config = dict(
    n_layer=9,
    d_shared_expert=0,
    activation='geglu',
    moe_layers=[0, 1, 2, 3, 4, 5, 6, 7, 8],
    balance_bias=True,
    router_noise=0.3,
    norm='rmsnorm',
    norm_place='pre',
    parallel_block=False,
    init='normal',
    batch_tokens=[65536, 131072, 196608],
    doc_mask=True,
    train_tokens=348600000,
)
Below are experts of layer 3 (counted from 0) of a mixture-of-experts language model. Rows are named gate (a neuron's input weights, with its number), up (a neuron's input weights, with its number), down (a neuron's output weights, with its number) and show model dimensions 0-191. Each number is 500 + 25 x the weight over its row's rms, rounded and kept within 0 to 999. Numbers have three digits each.
Before each expert's rows: "comes after" lists some tokens at least twice as common just before its tokens as in all text; "raises" lists some tokens whose logits its average output raises strongly, later layers aside. This comes from a sample of Wikipedia text that the model never trained on. Tokens count by the router's weight.

# expert 5
comes after: " the", " a", " and", " his", "'s", " their"
raises: ",", " |", ";", " by", " of", "f"
gate8:481470508519493511492481490452518512465561445474503492457510496494477436534497491500511530506514454519497537480504463495429518481530524491478491505489490460516520460487539483502512489484495517481483526459515498531499489507475493505498521517495548500524512505516512455467444459498523491522510527443536508524503507431498509475493528460494526463504459488534492474503513462494502517494496499519459485475511463495562517510481519499507514493507465526484507517435510512498539487480516508492475489490451505539508518481532496500491486467485474456477467480464501527508508526540486487497
up8:525509517499485504476452508532462503461518535473503459489460507477571488474480495500520463517526508510583505505486483479518541485526447491492535490501503505542540502508508523478531522487506510517472502505475506558525497515553501466493503508514548519481467473542459454489515531491530481512497500521490511494531448481494521504512472520499495528486511486520486486483518494475519529509511458478419484513529506515539509487511455505507475473501514490493505543477504541505533521501493466491475506517489478517495492478528515467479486512497456490546528483477546464497512540494474513510
down8:499506484467506501459466479507488493493528497468529476534475489476504508524503476492519483483496481521531541524466458524493535500528474480543500539475498510501504517496502512520535447530505464461541516464488507502501470505461513518511523504522546520463496533493451497504491515532508573479497456505492491471480546506472469471505516568512480488499478460537471497505501464513523487503494517506507473534519483511510510506507472500519538510432533465499515477515504532517500500484508494524524466515513476511570490487539511513551485509470462515467518442473478525502505518498451491473

# expert 11
comes after: "\n", "-", " (", " \"", "==", "==="
raises: ".", "if", "ir", "od"
gate44:495509525500520503518485472519550516487502492525500514498515533486506491503505525488456507519485466538490474530496501515553517471504507497532518510524507492529511520496502507495569530510477517483544528518480493520478489460513470555511418546491506524530533542489550470500489518493488518498498492528526489514493531544500491493502506533513495467459474477506469533522596492489485515506493523495472509511533456530542450504469546501513500531453481507523489498511524498524470472489474538492481519541506487541469516484507520537501494493474545501473492548517478509483473495504522516489
up44:501489550524512536507527478485567490495511469551490500485520494484484482504486492512464485506460496561494545545491533545496520497493452504543495536525485460518540489501498541499551449519484493477469461484494493508490518485537504493515502545502500510488528484461479482514509545480524504513455532523505479502501531522508523480490522495500491529502514469461467459536527464498500515557481503485485512541507487545514521498523550497497489520485522511487470513491464483483495488518476465522536514508493533519452520526491477510512472512558521454502501511531471495483506481466547498488
down44:518455477523497422541474505519511508518487467504434513494497506514532530536499478473505480506496488498519498519495487503535540475489496500533483512471506539511518518474484501545517511526508491506508467501469514514428485521508471510506493509480517469520515470526534456465491515492484511472506489474485502507515461507572513510529528528513558485515498480481491464522490490477516480508529493470558467564505509496480522477463516470505487520531537527542520494531500518527475525471528494534470528494514502507482459511480492525518502442549502500491473513501552502503507509502533537525

# expert 6
comes after: " |", "–", ".", ";", " (", ":"
raises: ",", ".", "\""
gate12:448497486479531522535470510508520508479471470514488491507486493436505458508520496547527527460477461502485473474533489552491504539478536481485504532510488531464471520498480495471508451504477461529523495529517495544486487454524445475506533490495498477507484508509527463529486502501521495480546466503473511531496519471488453447470473477530544491514462496469489534474469496474515493541491518494485478499524473476506474484516441457485519502496536517505492511516478466529508475525509488485511473484500491499478541506534484473467529489515510496464478505455476459482530521471511484515
up12:538547525511479494534480467510479506535528510494513534462477501506451520484511483451490472495523498478495513514479466485485509492524503513530503488484490457533528484513533509523479529512532510512457506505478466461516534507431533546540523530475534483469491495478480477484538449523498458504491525484509517469524525467541509549529526531478506467510481519497491453514511472484500499475526492505484479518510558505495522497489559492530503501505484472501535508481472544490507534449476506523487526518493496512523515494491519499467453540514496509548493491527515506472515455495496513559
down12:455535533507501486507496502482496454503503524506512522466523503487514485483505436483502487507482475546471517496498482486459492485533489514471492498475517475507509460518528509490509485503537517527514513481507487528443496534492481550522472501529510497529494480452475506468502476504519481490519492453483480487505537506533449487490495498482510500506496510505529500502455510475506527513510555555507500480478482547518578459495491476477481453554514511477495444489513481502501486476509526536514517527526560476493538494531498502475457495479549495519463503518505485492462514461528516440

# expert 3
comes after: " in", "|", " (", ",", "In", " 18"
raises: ",", ".", " and", " |", "–", ";"
gate12:456525498504496500475541538502524486512484485456493511500497521499459473503490520520502452458471496480532484519498494515501498501473473468483508519541513543518509514512479468493474491510480516491533483513474521490463561515480495510475511515521504506521504478489479498508518524517492506459480521541493550508491499469483513537520552529556512506505549519522468478498536508472520511526530510505479548491519531515481520530526579512501507496527500509473517491474521505481464557525469470512475486564481491443545552510503487461501511520506492459496518526505477530505552505474534535501
up12:509518531527506531497538481490508477519507533453516516483530542534444519498475512487481475474476472479494483527530533557509503504452498491489519505507510540514524497510469468508502454505500471491535511521493514509467528476481526523488456493538540488498514488534473492495494504513499505488475510516524502525489512526471490537510523476548493500489505513511481489518514491482537472507468528537527557475495482536475556539496532549535491473490463489468479483461518474478476528494504496500489491562480495476528558484448485431494457555511496511474497510478490535512501490513524508499
down12:481508496531519527523480508528453517467500498500504544521474504477517516497481512521490497496504493473493456508520502477492454425526539476478522526514471517475492528502486500478536510534504530444519475519506520479502492467485464523467496504514476508497504454489489522498510508514513463504484535523599497517497518471490518512526497477500482552540499464513479497507455508573496507508511509462505512490498467502501507523511530555536473487522479482516495495512503522504509469504527557508499440516513497531484547481489540521486512490500561513561518477497494500527529481530511502477

# expert 8
comes after: " the", " United", " of", " National", " New", " The"
raises: ",", ".", " |", " (", " and", "\""
gate9:493516467523490485565495493504537476513510477566509533506535472502518532484513503488521484507522494524504509530505476523551469504523505452518511547511471464505464465487459505530479512503484545478508518506508496501502520515481498481503516514516475503506466474493489501536527510478466463504453508523507474505476544450483506524478509451562468526544506480492472541525486462506529506533481443464559541497506484503515483519485508487481509491505517472489562496522504505485504530524546518504514519479513486504532527516494509541480509510488474511493513502447493546512503457473452473493
up9:514492504511492487522503469510550491555510471507488495559524496517527528532515482478493519536511519510517477496518474464508506512531492510531528549476464489502450511488498487513486506471511510442462476468446498529509516532464504480511497499505527516483480465521510497517489511532495501520517501519515541505512561525483506496469527510486476545476493502457524491495514486480497498503550506508453550539504479455476486511410495521506527517482507526528463514510463487500475515547507438499532504490501510531519542517465510494541545525485483509482445496486508529491504465478503497512
down9:486475499545504505489509520469522501479487490508479516513534514531502544477519509500474498500487474538514500522510514505474532512513508472524425541470482527524510499494536571466488487498533466500507498479504491478464502521540519512498499510488491516513528502492504508498494538486519492514501507493515491493483511491456541531483517513505458466506477503496481499488509516509482517449505517485462513484495526518559529507524506481486503505448499513421509532434613507478517512466514443482452448510491499490492517460507486517497499469468511503501481482487523537498508459474500474488